From a checkpoint of a small mixture-of-experts model trained on Wikipedia: 526M tokens.
Below are experts of layer 7 (counted from 0) of a mixture-of-experts language model. Rows are named router (the router's row for the expert), down (a neuron's output weights, with its number) and show model dimensions 0-255. Each number is 128 + 32 x the weight over its row's rms, rounded and kept within 0 to 255.
Before each expert's rows: a language model's description of what the expert responds to. This comes from a sample of Wikipedia text that the model never trained on.

# expert 5
Description: Verbs and their prepositions
router [100 162 171 154 161 126 127 128 131 106 205 110 121 141 129 100  79 128 106 137 113 105 123 158 121 123 121 122 110 164 158 116 103 134 146 165 149 101  56 131  80 185 137 134 171 123 126  82  36  91  84 142 109 118 101 141 150 102  51 131 176 194 144 208 121 137 183  97 136 155 139 121  86 116 139 124 142 152 180 142 161 158 150 155 140 129 115 196 160 172 112 114  84 132 100 139  80 126 165  95 142 140  92 125 126  96 134 111 120 143 152 115  77 102 156 134 102 137  95 108  64 115 112 183 142 125 121 136 156 118 120 159  92 142  84 111 111 112 136 105 110 147 136 132 142 124 172 102  92 108  91 135  78 146 140 218 110  95 119 117 102 189 161 143  72 201 192 125 170 117 154  83 106 156 161 158 128 113 128 178 117 105  93 102 107 122 119 177  98 119 119 128 170 137 116 148 126 165 201 167 151 201  82 152 107 172 123 134 121 170 160  66 155 172 116 124 163 166 142 112 138 120 161 118 132 146 148  87 121 115 193 150  13 132 151  75 206 156 152 186 152 137 112 180 162 149 126 101 131 120  97 161 119 128 108 144]
down0 [127  90 136 106 112 139 102 154  96  99 165 115 101 186  80  85 113 182 115 173 103 121 183 137  66 116 128 170  81 113 105 122 135 154 146 125 158 119 143 126 127 145 131 150 136 138  86 100 113 226 126 100 195 159  83 116 135 114 150 142  95 148  34 154 150 111 184 108 135 175  63 123 162 203 107 117 108 182 130  79 107 145 163 138  89  62  96 162 194 123 142  89 165 169 168  89 145 199 147 138  76  64 154 142 140 103 106 114 154 128 140 131  55  89 153 127 135  80  72 161 121 127 136  93 104 143 118 127 119 110 112 118 121 130 198 169  97  80 145 111 127 150 152 125 184 119 119 130 148 140 151 118  75 125 113 117 186 125 120 165 156 109  94 110  96 164 136 158 141 142 132 112 145  78 138 118  94 134 132 177  95 191 139 145 135 115 132 175 152  87 148 167 101 162 138 137 123 169 162 187 146 145 142  96 158 127 107 172 219 187 135 153 138 118 134  92 149 124 124 118 100 114 161  89 117 111  92 168 136 107 152 153 167 133 111 116 132 148 113 156 185 108 139 189 166 140 172 186  50 162  97 119 134 104 125  89]
down1 [134 140 125 124 122 140 202 113 137 143 125 161 131 129 130 134  99 119 128 120 161 115  93 178 116 108 132  94  86 204 123 163 129 132 104  85 116 114  86 176 155  95 150 120 126 186 196 117 139 109 134 141  57 165 170 159 108  92 137  54 154 118 183 181 111  41 133 124 101  55 118 116 129 129 187  92  97 127 137 163 183 112  94 149 122 139 157 110 113 176  50 144 154  99  87 170 119 105 143 150 141 136 109 146 130 107 130 134 104  92 114 159 161 132 115 104 120 136 132 111 125 113 137 185 115 113 114 158 184 106 176 127 113 114 142  88 147 201  90 106 182 127 132 116 122 183 122 133 173 124 124  97 115  67 160 114 137 136 142  92 155 141  95 140  88 133 139 160 126 132  78 135 158 145 114 117  77  75 169 125  68 206 148 112 115 129 165 187 122  59 131 136 158  84 125  90  77 108 100 152  80 108 125 157  64 135 118  97 156 120 114  77 188 133 177 142 189  62  62  97  90 177  86 132  95 141 140  79 118  64 106 114 154 139 177 130 154 151 160 167 142 116 149 153 155 153 123 161  87 133 114 145 170 143 189  88]
down2 [154 135 167  88 127 157 141 115  86 133 126  83 128  95 149 162  91 146 124 137 127 120  87 112  79 135 154 139 140  92 159  69 116 121 122 141  81 151  62 158 188 181  70  93  93 159  74 138 126 219 109 159 124 129 150 174 135 125 118 184  71 155 125 123 127 172 155 185 150 103  95 131 162 123 108 134 139 172 101 172 105 114 127 130  95  71 111  84 143 148 113 123 165 183 109 177 120 153 109  77 141 106 123 162 193  74 136 162 142 178 126 135  57 135 105 145 127 138  84 148 212  71 118 133 137  94 109 116  92 152 151  71 125 177 118 131 134 126 158 142  89 149 169 132 128 169 169 164 161 126 111 133 173 144 152 130 132 155 126 158  85 154 177 128 144 131 110 102 165 130 136 117 149 140 165 160  86 126 117  97 136 105 201  86 134 130 127 104 159 169 117 161 172  96 124  66 155 120 130 196 145 141 175 114 154 161  96 130  68 125 110 146  90  71  95  83 158 151 116 137 147 176 188 130 131 139 112 115 122 164 144 122 205 168  95 193 158 149 118 186 132  95  68 135 133 137 103  86  89 137 181 169  90 184 137  92]
down3 [104  90 107 110  79  70 147 139 120 118 165  69 132 102 158 136  78 135 130 135 166 128 141 155 125  50 113 137 159 108 196 150  86 113 136  93 177 163 132 160 124 121 228 124  62 128 100 194 173 202 139 109 160 153 115 130 171  82 112  99 147 166 178 184  96 139  84 152 109 136 158 163 154 119 107 118  92 120 124 112 142  78 164 168 186 109 112 113 139 107 115  92 130 142 160 150 148  60 115 133 151 105 173 151  91 106 116  87 135 108 101 119 159 109 135  74  63 123 188 141 149 146 153 145  98  91 130 137 145 151 195 128 159  74 131 165  87 151 139  80 162 178 146 132 144 118 132 115 111 146  86 128 106 141  94 113  87 141 153 150 106 156 180 125  53 131 192 183 128 135 134 128 113 145 125 129 146 132 113 132 134 185 130  99  95 197 116 165 147 105 132 117  98 130 140 161 123 124  86  95 155 203 109 119 204 143 154 112 134 148 142 116  82 140 180 111 150  82  90 111 169  79 130 189 110 117 169 115 113 115 151 154 122 150 142 125 101 163  72 125 111 204 105 155 180 194 157 185 164 139 142 123 140 156 147 153]
down4 [105 111 148 117 145  61  96 166 117 121 162 104 105 124 105 149 161 142 145  66  96 164 199 143 165 125 171 142  82  76 153 129 105 140 177 156 106  84 101 128 216 102 128 119  92 183 133  98 197 172 134  92 121 132 110 146 132  89  83 146 189 117 124 156  89  63 149 124 129 160 195  85 135 163 139 100 162 109 147 146 154 116 124  88 161 128 124 148 158 200  75 136 103 153 128  85  92  85  85 193 154 169 148 129 170 166 130 172 128 167 159 183 105 170 112 148 160 136 152 139 127 142 138 163  96 104  98 169 134 143 118 167 155 164 134 114 103  95 115 133 124 126 108  70 118 216 167  48 147 118 193  90 150 122 145 158 138 122 176 121 177  99  90 106  90 164  96 133 143 103  78 157 174 155 204 133 105 165 120 141 104 122  97 103 136 148 164 130 128  98 160 184 143 102 166 174 122 153 147  95 149 126 138  74 100 109  98 169 151 156 125 116 140 105 182 147 156 111  84 153  71 112 130 173 105 152 151  80 151 111 140 142 157  75 166 150 159 154 144 179 119 151 145 126 142 142 177  84 117 127  92 115 129  80 158 144]
down5 [102 109 138 149 144 145 154 170 169 111 149 124 168 103 131 133  86 169  70 155 100 122 112 142 103 133 158 195 126 157 153 157 132 108 121 110 108 107 108 170 139 185 118  78 114 163  78 166 149 141 103 127 149  99  80  92 136 117 104 114 173 109 182 192 133 131  70 130 165  91 194 125 161  95 138 166 178 189 109 103 129 163 107  71 205 132 115  87 119 108 195 190 104  77 120 148 123 108 107 141 124  88 131 124 130 188 150  95  80 170 121 154 123 141 117 110  93 137 104 134  68 130 126  91 155  55  73  96  75 179 178 133  79 107 162 111 114 152  59 134 168 167 155 177 132 102 113 116 110 181 117 113 126 134 147  65 114 127 124 105 110  77 129 101  90 128 127 105 147  65 124  89 159  97 127 142 159 124 142 131  98 154 109 133 116 160 114 120  49 133 148 182 150 165  88 118 110 152 125 146  96 153  93 169 171 161 105 151 181  99 159 165 196 157 111 141 128 137 117 138 151 144 120 113 119 169 138 141 107 104 154 138 119 122  33 168  62 175 143 137 179 160 125  80 102 106 173  74 135 156 156 137 146 190 126 133]
down6 [ 83 155  57 171 148 106 116 129 141 136 144 121 136 100  92 173 152  87 163 117 135 163  98 127 181 153 130 162  65 149 136 107 177 157 111 150 106 163 144 138 202 142 155 141 116  83 116 102 100  97 129 159 153 135 155 138 165  48 106 127 137 140 141 158 119 113 131 132 173  86 142  70 170 172 121  82 165 111 110 180 138 165 178 156 109 143 164 129  92 119 102 152 145 129 125 116 152  77 157 140 126 148  94 156 140 104  72 101 108  90 120 164 169 137 144 116 135 173 124 192 129  48 127 184  88 150 104 103 180 128 145 147 130 146 187  91 121 119 121 140 102 124  88 125 134 155 156 112  88 128 174  80 117 115  53 167 141 145  96   8 171  88 129  93 159 119 122 140 142 124  30 104  98 162 100 131 137 132 141  86 126 138 129  96 124 130 154 112 116 125 132 155 143 122 157 163  75 139 143 113 142 139  64 142 176 107 106 163 183  98  99 169 145  98 111 151 110 128 174  86  99 104 109  90  88 105 195  99 128  98 113 143 133  89 136 109 146 168 138  95 172 167 147 183 107 149 100 154  95 109 139 102 121 188 228 176]
down7 [134 130  41 135 149 132 147 124 117 125 142  74 160 146 137  86 165 127  96 127 163 139  81  76 108 170  68 121 145  62  79 121 140 213 125 136 105 148  87 138 134 110 151 165 134 190 128 108  74 147  89 154 135  80 142 160 157  63 117  93 127 140 157 126 116 101 128 121 200 160  84 128  99  99 128 134  90  91 157  83 156 116 144 139 154 166 138 106 141 154 103 139 146 143 135 109  85 142 107 130 124 151 124  90 141 152 130 111  96 110 110 157   0 120 179  94 102 125  98 108  97 107 147 116 132 113  90 112 113 120 105 131 143 177 145  91 140 119  89  96 110 107 103  91  59 133 158 125 180  93  77 121 104 146 125 174  99  68 146 134 115  99 142  91 134 112  91 128 107  96 120  83 150 155 148 152 110 167 128 200 220  86 123 231 168 106 157 114  95 152 103 108 130 112 125 112 153  76 172 130 141 141 131 121 119 157 115 150 121 152 201 100  92 149 142 144 114 128 174 139 107 142 132 212 181  76 176 126 128  91 122  88 124 144 110 149 131  80 115 161 151 178  96 163 110  68  91 143  81  99 157 137 117 100 121 141]

# expert 8
Description: Sentence and line endings
router [142  92 127  91 132 109 103 169 226 100 132 150 144 172 126 137 127 125 129 112  81  99 130  68 102 179  95 139 135 108 153 146 136 188 137 204 116 142  90 150 154 150 179  55 139 110  79  91  79 173 145 112 139 141  65 113 117 137 114  89 167 115 117 196 173  66 121  98 153 131 155  76 141 110  99 128 112 113 115 158 120  81 176 133  84  94 114 140 167 140 114 112 131 130 120 115 125  45 138 117  95 154 109 148 113 141 122 179 141 111 124 143  81 105  91 114 120  95 128 135 114 173  54  98  99 164 101 139 150 139 152 119 114  80 130 126  95 139 200 154 165 157 148 170 162 167 139 104 130 138 124 113  94 134 161 105 167  81  91 133  75 131 101 101 140 104 102  83  77 158 140 146  86 131 111 145 111 159 199 112 123 113  92 121 108 153 132 195 173 117 126 108  76 144 163 157  62 139 185  78 170  91 148 165  84 132  71 168 143 126 197 104 137 169 126 176 142 102 103 174 120 101 173 163  76  83 144 159 116 167  88 116 106 114 140  78 165 140  95 114  56 175 121 180 108 121 115 129  97 111 187 123 148 109 129 148]
down0 [ 62  64  56 140 121 155 143  92 150 189 189 129 139 109 123 119 134 200 155 159 186 127 177 157  89 166 161 162 153  70 174 123 193 148 111 154 115 148 133 171 103 156  80 120  63 161 155 124 103  79 140  94 106 120 111 125 148 112 159  99 142 168 133 130 114 148 173 151 145  84 102 130 152 135 128 173 136 131 105 130 102 172 111 166 128 148 137 121 193 166 161 136 148 101 115  79 117 184 149 108  81 127  83 152  93 143  92 204  72 151 126 172 123 179  83 125 127 159  47 186 161 125 128  95 101  94 134 128 124  77  94  90 151 156 107 130 138 120 110 138  93 140 141 133 107 193 176 102 130 172 139 159 170 148 129 121 142 175 133 150 143 146 137 105 130 154  98 164 119 141 129 154 115 117 128 119  49 204 131 148 130 151 131  92 164 147 153 130 173 191 147 108 176 168 118  50 158 143 111 133 136 138 113 136 139 139  18 147 116 154  89 202 112 172 124  97 153  88 179  94 134 108 162 150 121 146  99 190 158  80 128 116 121 101 154 114 141 127 149 125 122 110 114  94  98 126 150 125  88 165 158 157 153 150 153 147]
down1 [124  56  94 106 134 111 196 126 148 120 123 165 200  61 152 190  65 144 144 123 126 205 122 118 121 129 156 167 149 134  71 132 150 119 137 160  99 114 124  99 131  88 186  81 145  98 111 176 125 116 159 122 175  68  99  79 165 115 107  74 100 130 139 116 163 141 100 170 102 191 117 106 125 124 104 109 150 140 122 140 101 130 159 131 133  83  94 125 148 157 135 132  68 103  66 161 100 177 122 154  72 128 151 135 128 117  84 108  96 156  85 148  95 151  76 190 182 124 136 114  69  84  65 106 136  97 127 146 140 154 120 118 103 172 143  68 140 145 125 122 131 153 145 144 150 130 182 130 125 112 108 104  83 135 128 139 114  92  97 143 155 166 148 155 129 125  77 129 199 157 148 143  87 128 130 118 133 139 116 126 148 206 119 152 124 217 126 103  58 145 147 133 120  86 107  63 172 147  83 165 115 113 175 134 153 145  99  63 138 150 108 138  92 158  84 118  71 142 148 131  99 164 197 148  95  91 131 115 148 152 105  98 209 172  97 187 129 153 128 118 167 156 124 117 132 145  81 100 162 157  87 138 159 167 133  87]
down2 [159  96 100  84 173 189 130  85 143 128 163 120 100 115 107 130 120 111 160 115 124  89  97 153 151 126  75 186 152 145 160 135 196 112 155  66 139 124 142  96 141 117  89 119 122 135 151 102 120 155 124 166 167  89 174 104  71 120  98 103  99 126 168 118 125 147 123 153 121 126  91 135 151 123  97  68 136 104 119 134  94 108  87 168 121 144 177 110 108 133  91 126 134 115 189 146 169  40 142 132 157 133  74 152  87  96  65 109 133  94 121 205 152 135 100 138 142 155 141 131  48  97 129 139 107  73 125 130  49  73  73 125 118 162 144 130 165 141 129 161  98 145 160  85 162 131 119  79 162 105 135  93 132 206 125 178 106 119 171 172 168 160 127 144 134 107 110 158 214 154 179 130 106 105 118 143 155  90 115  84 147 134 112 142  58 126 122  87  91 147 140 138 157 139 110  39 131 132 132 123 138 164 158 132 107 126 120 103 110  71 105  92 145 113 127 101 169 189 210 141  91  71 142  64 151 161 130 167 143 128 113 164 165  99 170  99 146 149 130 120 147 135 148 118 182 129  78 108 146 191 164 185 166 161 132 122]
down3 [127  79 119 112 146 102 128 174 148  89 123 162 108 122 138 202 101 119 149 111 111  99 108 134 143 135 166 152 181 100 107 157 147 138 151 151 162 130 155 150  98 121 159 114 107 137 152 140  97 105 148  92 144 122 140 179 177 145 159 131 140 155 162 159 109  86 118 139 153 109  44  85 176 129 115 156 152 175 106 166 101 112 113 123  77 127 111 171 182 145 126  77  91 145 158 125 138 144 130 140 125  88 173 128 109 207 157 128 148 110 166 201  47  87 178 141 119 140 132 109 160 184 161  68 125 118 131 102 115 154  96 109 158 117 150  92 125 142 169 123 114 112 165 133 125 159  63 105 151 122 161 130 155 143 124 162 161 175  77  78 136  64 154  77 123  56 131 105 109  93 110 157 145 119 141 131  81  84 168 126 150 153 174 129 116 112 131 151  73 111 127  73  80 108 198 131 135 116  96 130 160 152 125 147 154 182 203 116  91 167 167 129 101 118 143 177 127  60 147 141 123 127  88 119 123 111  60 141  99 134 132 154 155 120 155 201 172 113 149  98 120 138 167  88 199  27  90 143  73  69 123 125 155 159 143 176]
down4 [131 156 197 150 121 145  84 134 125 115 143 184 119  96  80 160 118 106  82  98 148 142 202 144 123  90 140  99 177 145 136  92 122 137 163 131 105 106 111 160 137 130 156 110 147 103 154 113 186 121 130 120 103 129 170 155 132  86 121 145  88 149  95 132 154 135 141 170 142 145 171 102 122  85  95  70 137 104 132  90 138 156 151 131 128 107 153 153 138 115 149 128  73 187 122  73 129 173 162 166 144 156  70 146 127 101 164  69 140 111 100  64 251 134  90 119 138 107 116 177 114  81 135  88 109  95 140 101 152 144 149 141 186 156  99 121 129  96 119 135 173 120 140  92 112 134 148 153 136 152 146 149 136 102 118 153 120 147 162  93  78 116 109 135  89 224  93  87  96 108 100  91 144 141  98 151 119 126 131 142 137 148 133  70  81  98 141  46  95 118 132 102 109 126 112 168 154  96 147 110  83 121 120 105 136 124 202 109 169 159  96 150 157 143 168 141 111 175 182 135 144 118  86 171 173 118 120 114 113 125 181 124 169 107 135 136 152 153  97 101 111 146 100 121 155 255 190 105 180 110 110 177 103 196 138 103]
down5 [103 119 147 132 113  71 110 121  72 192 114 155  95  93 150 101  99 196 154 217 115 127 161 148 165  89 153 100 156 136  70 119  87 128 126 135 120 137 151 160 147 130 131 193 155 120 168 117 137 133  89 101 148 124 119 204 135 154 160 180  86 114 133 122 148 202 129 196 134 137 112 188 125 125 126 143  88 120 154  77 175  96  88 162 143 120 123 144  87 126 150 129 109 157 134 146  84 106 126  38 128 178 191  86 128 153 100  97 108 166 101 103 118 114 109 110 126 134 164  98 165 161 127 137 176  99 127 116 132 135  86 138  96 129 122  43 174 149 132 130 112 117 167 142 127 160  95 120 114 158  99  65 131  67 153  89 134 112 165 160 155 150 205 105 142 136 169 154 121 199 118 133 138 163 156 194  98 130 164 160 144 126 127 135 170 166  81 128 150  90 171 114  91 118 112 107 167 153 101 160 144 109 112 149 134 153 142 152 120 144 127  81 119 112  88 146  95 144  79 130 106 118 132 127 193 137 150 160  82 173  90  80 155 133 136 159 182 146 139 118  94  78 226 142 101 105  72 133 102 159 203 103 173  98 134 109]
down6 [ 90 108 153 103 154 153 108 114  82 131 220 148 169 136 112 120 152 163 176 152 148 163 189 123 160 149 152 156 113 102  98 165 114 175 179 138 144 166 139 112 138 133 215 124 146 169  83 132 106 164 124 136 127 126 135 145 157 151 169 149  76 135 125 158 166 151 149 134 100 112 109 151 121 115 175 102  97 124  93  62 182 136 101 132  81 153 150 153  83  99 136 111  90  96 164  74 123 135 134  70 149 176 181 182 128 182  73 192 133 115 174 182  96 152 128 163  97 104 105 106 128 163 116 142 228  97 154 106 154 239  82 116 141 153  94 177 168 120  90 157 151 137 102 139  90 107 148  96 171 152 116 113 156 143 150 145 106  89 136  75 112 136 169 127 105 147 149  82 185 143 132 128 132 114 115 141 112 128 150 103  82 147  85  73 183 168 133 137 129 155 120 129 109 109  62 120  87 130 121 159 117 162 131 156 136  88 133 109 161 131  91 124 176 178  91 148 129 134  94 121 131  99 174 135 112 120 138 143 108  91 103 128 190 161 124 102 168 121 126  77 142 148 118 160  55  68 119 188 108 142  94  68 128 138  90 145]
down7 [152  81  94 132  63 144 116  85  60 177 121 131 123 106 149  65  91  58 112 117 149 151 118 111 184 114 144 120 112 131  86 165 143 171  86 115 113 106 134 133 176  50 125  98 146 144  72 187 128 163 127 141 127 116 156 113  87 138 129 134 148 102 141  97 109 189 136 121 110 105 162 121 104 139 132 138 100 183  75  55 111 146 175  93 156 139 146 138 159 109 192 134  71 166 137 126 126 109 107 154 175 154 136 111 129  87 176 123  87 140 153 150 121 137 140 159  73 149 137 125 130 122 172 136 150 142 167 113 178  98 136 107 128 129 126  73 141 118 103  61  86 106  85 110 141 128 172 141  69 145 117 125 165 151 145 134  59 121  90 160 161 177 161 164 171 142 116 193 159 128 128 185 134 166  87 100 169 115 155 153 117 151 124 113 122 126  39 174  88 151 170 126 196 128 102 138 136 141 175 129 139 126 187 157 170  89 138  95 118 133  90 141 151 130 184 125 111 121 118 124 138 110 146 172 100 135 119 150 128  81 109 140 137 124 144 130  90 180 127  91 170 111 178  77 146 103 169 137 131 185 187 146  46  54 188 175]

# expert 6
Description: Proper-name parts, geographic adjectives
router [141  58 163 128 148  96  83 134 140 150  84 206 108 133 102 166 154  76 119  76 118 119 143  86  70 194 116 111 125 165  89 140 131  81  86 121  93 108 118 124 134 131 113 136 135  97  92 151 135 119 189 186  84 119  69 113 152 100 108 102 114 131 138 116 106  85 102 107 119 161 162 134 117 114  86 148 149 163 121 198 124 183 100 112  86 106 131 105  82 124 185 135 141 114 122 151 170 128 125  87 185 113  84 149 155 127 141  78 138 121 124 108 136  69 136 147 129 111 147  56  90 150  93  74 161 103 117 110  90 148  98 113 148  54 114 135 130 131 128 109 181 143 129 177 156  79 126 122 119  68 154 102 128 134  90 139 161 113 108 123 122 175 116  73 109 138 132 110 107 136 119  52 113 101 128 221 110 165 109 142  50 124 116 116  89  82 124 157 161 156  42 155 123 116  78 115 101  79 102 153 103  67 129 118  96 122  88 121 133 142 124 134 154 127  94  95 123  76 153 179 255 119  67 170 124 120 147 143 146 106 189 141 132 172 126 117 132 135 122 134 142 127 139 103 154 125 133 100 149 105 119 162  95 132 129 106]
down0 [146 147 133 117 107 196 127  82 141  60 118 176  79 135 128 156 157  79 133  69  52  82 131 152  75 145  68 110 113 158 123  92 110 136 134 141  57 155 135 125 174 146  92  66 145 121 177 107 106 127  54  90  96  84 171 111 127 160 135 120 101 157 141 147  91 170 122 154 163  96 151 120 156  98 170 154 141 125 103 150 103 102 175 113 218 144 114 153 155 123 142 139 125 143 123 127 122 175 115  82 163 169 153 144  95  93 123 100 167  69 134 171 124 168 102  76 163 154 135 128  58 147 164 144 134 157 147  84  85  85  94  67 132 128 137 153 140  75 139 146 116 145  85  97 136 144 135 141 146 166 123 166 139 116  89 146 105 125 132  84 193  92 161 136 147 107 140  53 165 168 106 137 137 141 158 110 121 208 131  65 144  77 133 145 128 117 145 166 122 157 123 153  75  66 109 174 144 117 138 162 138 139 120 204  87 124 144 130 137 154  85 159 160 107 173  88 120 133 110 104  87 190 148 113 177  89 120 100 112  47  97 192 117 120 110 147 167 154 112 116 140 127 135 103 122 207 120 141 153 144 164 115 127 109 144 120]
down1 [111 130 115 170 170  98 158 152  95 107 191 148 101 104 194  87  61 152 140 134 124 124 112 148  74 122  92 168 191 146 121  82 120 124 160 166 137 112 116 128 202 149 142 146  77 128 153 126 164 110 149 143 106 169 162 116 164 164  94 130 138 108 111 114 118 134 129 102 135 167 107 114 152  71  95 165 158 117 109  92 116 192  93 146 138 142  28  92 161 162  99 135  99 157 138 142 105 103 120 113 126  68 155 185 141 135 129  73 187 104 116 108 146 114 127 161 130 159 142 162  87 109 194  52 111 131 152 119 147  87  95 127  77 159 132  99 132  74 169  70  89 139 173 103 125 166 141 166 162  89  95 144 136 131 135  80 115 159 130 169 104  94 129 116 119 103 121 191 116 114 119 117 199  75 126 186 145  95 133 143 189 101 121 107  94 123  81 105 150 138  90 129  87 152 105 181  80 138 132 158 179  69 120 132 122 144 172 132 109 106  88 106 192 170 191 128 128  66 110 110  81 147 108 157 123 188  88 139  72 117 183 158 175 124 154 148  93 120  82 157 124 137 118 106  82 161  80  80 155 130 129 151 141 123 160 100]
down2 [123 135  92 102 133 118 154  65  93  62  85 131 122  86 115  87 150 104 115 110 157 118  88 145 149 112 126 160 161  73 143  87 125  99  94 132 108 118  98 119 142 172  77 155 112 165 151 163 147 111  91 119  93 116  91 156 118 143  87 118  72 111 105  79 114 195 112 127  77 120 105 104 132 153 129  63 156 138 103 142  85 135 115  71  97 128 120  70 174 157  53 122 154 163 148 143 183 112 160 177  84 150 108 101 134 115 148 133 140 151 160 126 107 123 193 156 130 137 170 147  79 158 129 112 104 105 115 173 120 135 136 138 167 112 150 137 119  73 178 109  81 156 134 110 208 103  69 101  99 122 154 200 207 103 112 129 120 133 171 114 159  95 154 146 147 112  90  84 105  98  51 152 130 111 159 147  60 120 178 119 170  86 105 113 148 182  95 122 162 171 103 139 182 181 147 112 157 175 130 110 131 122 103 156 140 122 108 110 171 133 142 179 131 181 147  98 107 120 168 152 111 127 109  91 153 114 148  93 153 108 128 130 144 134 145  21  93 117 172 131 150  81 114 162 125  47  78  61 122 175  89 141 120 160 104 128]
down3 [106 102 163 147  88 150 155 130 117 103 132  65  90 135 116 123 134 131  92 165  70  75 128 128 128 177  57 109 102 149 113 171 114 185 145 109 121 124 197 143 126  97 103  78 168 129 142 141  84 127  85 143 132 181 178 126 148 106 115 120 171 124 138 147 111 143  97 140 176 158 127 108 105 193 129 101  92 130 165 160  70 115 141 139 106 112 139 143 147 112 147  99 136  99 127 170  91 145  99 105 156 137 136 119 110 141 159  99 185 135 157 112  97  79  96  96 161 120 112 156  95 120 153  55 114  61 175 155 117 125 176 131 123  65 130 142  95 115 176 196 105 142  96 143 173 147 114 105  76 114 109 150 114 137 109 167  48 160 169 107 168 152 127 142 151 108  92 142 136  43 132 100 162 128 139 132  48 105 166 137 143  50 141 112  62 135 147 187 125 182 154 138  97 107 128 158 144 164 148 121 130 144 182 166 100 152 122  80 171 131 157 113 173 122 127 155 158 115 175 140 146 154 160  81 183 176  76  87 163 121 194 129 121 110 113 128 150 122 125 181 123  99 124  83  68 147  62 134 163 152 193 169 111  81 121 176]
down4 [125 167 117 189 104 110 179  92  97 139 170 126 109  87 185 154  89 173 107 150 103 112 129  98 103 130 131  77 123 121 175 111 152 140 146 142 146 138 106 114 119 102 154 177 157  97 145 153  79 146  58 100 145 100  98 166 136  63 120 122 128 129 203 110 134 205 148 129 140  67 149 199 135 179 133  64 174 147 149 130 122 133  97 121 176 151  78 137 124 172 132 128 113 103 165  97 172  97  73 105 121 117  71 135 104 204 164 202  85 187 154 121  90 109  74 106 108 182 147 140 141  79 145 150 140 173 110  75 111  96  91 140 159 111 124 141  84 132 141 102 166 179 103 135  61 103 140 103 102 139  95 134 135  98 131 129 140 157 100 113  97 153 106 117 181 129 130 133 127 109 141 139 176 118  96 149 133 144 177 175 124 104 153 137 142 103  84  96 201 139  98 109 132 123  61 112 106 212 109 121 119 170 151 118 115 114 108 137 108 150 128 126 163 134 140 165 159 131 112 136 124 171 119 158 165 145  94 169 139 158 121 168 136 128 113 128 167 182  53 160 172 144  62 150  39 178  80 135 132 152 175 136 124 165 121 152]
down5 [159 125 167 119 172  87  99  72 122 159  75 139  84  78  66 142 140  89  78 134 126 124 153 207 149 142 123 113 146  91 140 137 167  51  96 132 114  93 110  76  74 128 105 137 132 104 200 141 140 168 134 149 124 126 178 105 160 102  91  96  93 170 105 139 206 186  51 141 165 128  92  97 123 118 137 131 116 124  74 153  77 111 103 134  96 172 185 130  88 145 127 139  84 154  64 142 149 151 170 132 152 115 124 111 149 102 142 172 162  74 112 126 176 103 112 114 131 148 163 101 123  98 134  98  91 136 136 211 120 101 110 136 125 110  87 148  86 116 102 165 140 154 143 151 184 113 112 132 157 181 107 166 125 115 114 106 146  90 127 122  83 105 107  92 104 132 117 158 150 130 103  78  87 129 185 118 163  93  83 132  95 112 178  87 100 102 103 167 120 156 121 156  60 122 155 106 139 120 141 127  88 125 161 155 131 122 134 150 146 155  93 135 156 173  88 128 123  89 131 111  92 154  64 195  84 168 167 105  96 135 169 132 117 147 106 126 216  73  97 185  80 167 130 104 124 118 156 119 130  65 141 171 187  97 120 153]
down6 [ 52 163  92 175 116 105 101 177 137 123  90 104 134 137 111 145 143 161 138 134 113  77 138 154 101 159 103 165 154 128 148 115  91 120 131 167 133 144  53 162 134 157  97 152  92 156 121 146 124 119 193 146 142 140 107 180  65 120 126 186 134 124 138 136 116 127 107  82 185 184 165 134 175 171  92 132 147  75  78 110 108  63 122 112  76 122 119 127 177 159 129 114 142 125 145 149 136 182 186 164 131 168 130 127 138 186 113 147 163 113 118  82  93 124 113 130 121 143 106  68 125 180 169 157  89 153 181 160 163 140 165 154 117 112  77  88 101 145 130 105 149 202 113 125  72  77 100 151  79 135  90  69 123 104 162  57 138 129 160  83 130 154  71 118 126 106 147  84 111 130  60 102 106 171 101 189 175 125 156 153 112 129 165 163 123 106 126 123 100 166 112  90  73 109 109 144 166 102 152  88 138 136  69 133 130 102 112 189 128 134 136 107 121 130 139 149 125 187 168 176 131  71  97 182 116  97 182  98 146 160 171 122 112 124 192 107 144 163 112  83 154  99  84  85 116  66 160 148 166 138 107  97 157 131  93 164]
down7 [128 130  77 163 104 110 104 134 137 148 137 183 110  83 163 101 160 138 101 131 120 145 121 163 114 172 163 152 112  81 141  81 148 157 123 117 176 164 112 122 131 111 136 148 128 139 155 165 139 191 155  74 197  95 123 128 181 134  70 115 173 147 116 132 156 121 132 151 137  41 118 157  90 111 146 118  98 121 120 125 111  94 150 117  69 124 141 147 154  95 118 118 145  77  98  91 170 150 185 100  70 122 198  82 115 136 137 112 167 133 111 112 125 127 168  88 102 106 140 116 156 145 107 137 168  78 103 180 152  71 134 129  92  96 136 133 154 147 160  94 189 141 118 136 168 154 180  91  69 155 137  46 114 103 181 158 107 149 116 169 140 157 117 126 150 135 143  97 108 152 191  87 153  97  44 133 113  82 113 138 162  86 127 124  84 130 133  99 165 116 121 118 190  96  29 169 137 140 156 141 113 103 133  74 134 108 163 117  59 145 162 105 183 157 142 131 108  98 215 162 128 149 111  48  81 119 102 159 107  93 102 110 142 175 133  87  64 129 169  95  84 100 140 148 153 114 193 146 135 156 104 167 136 128 116 134]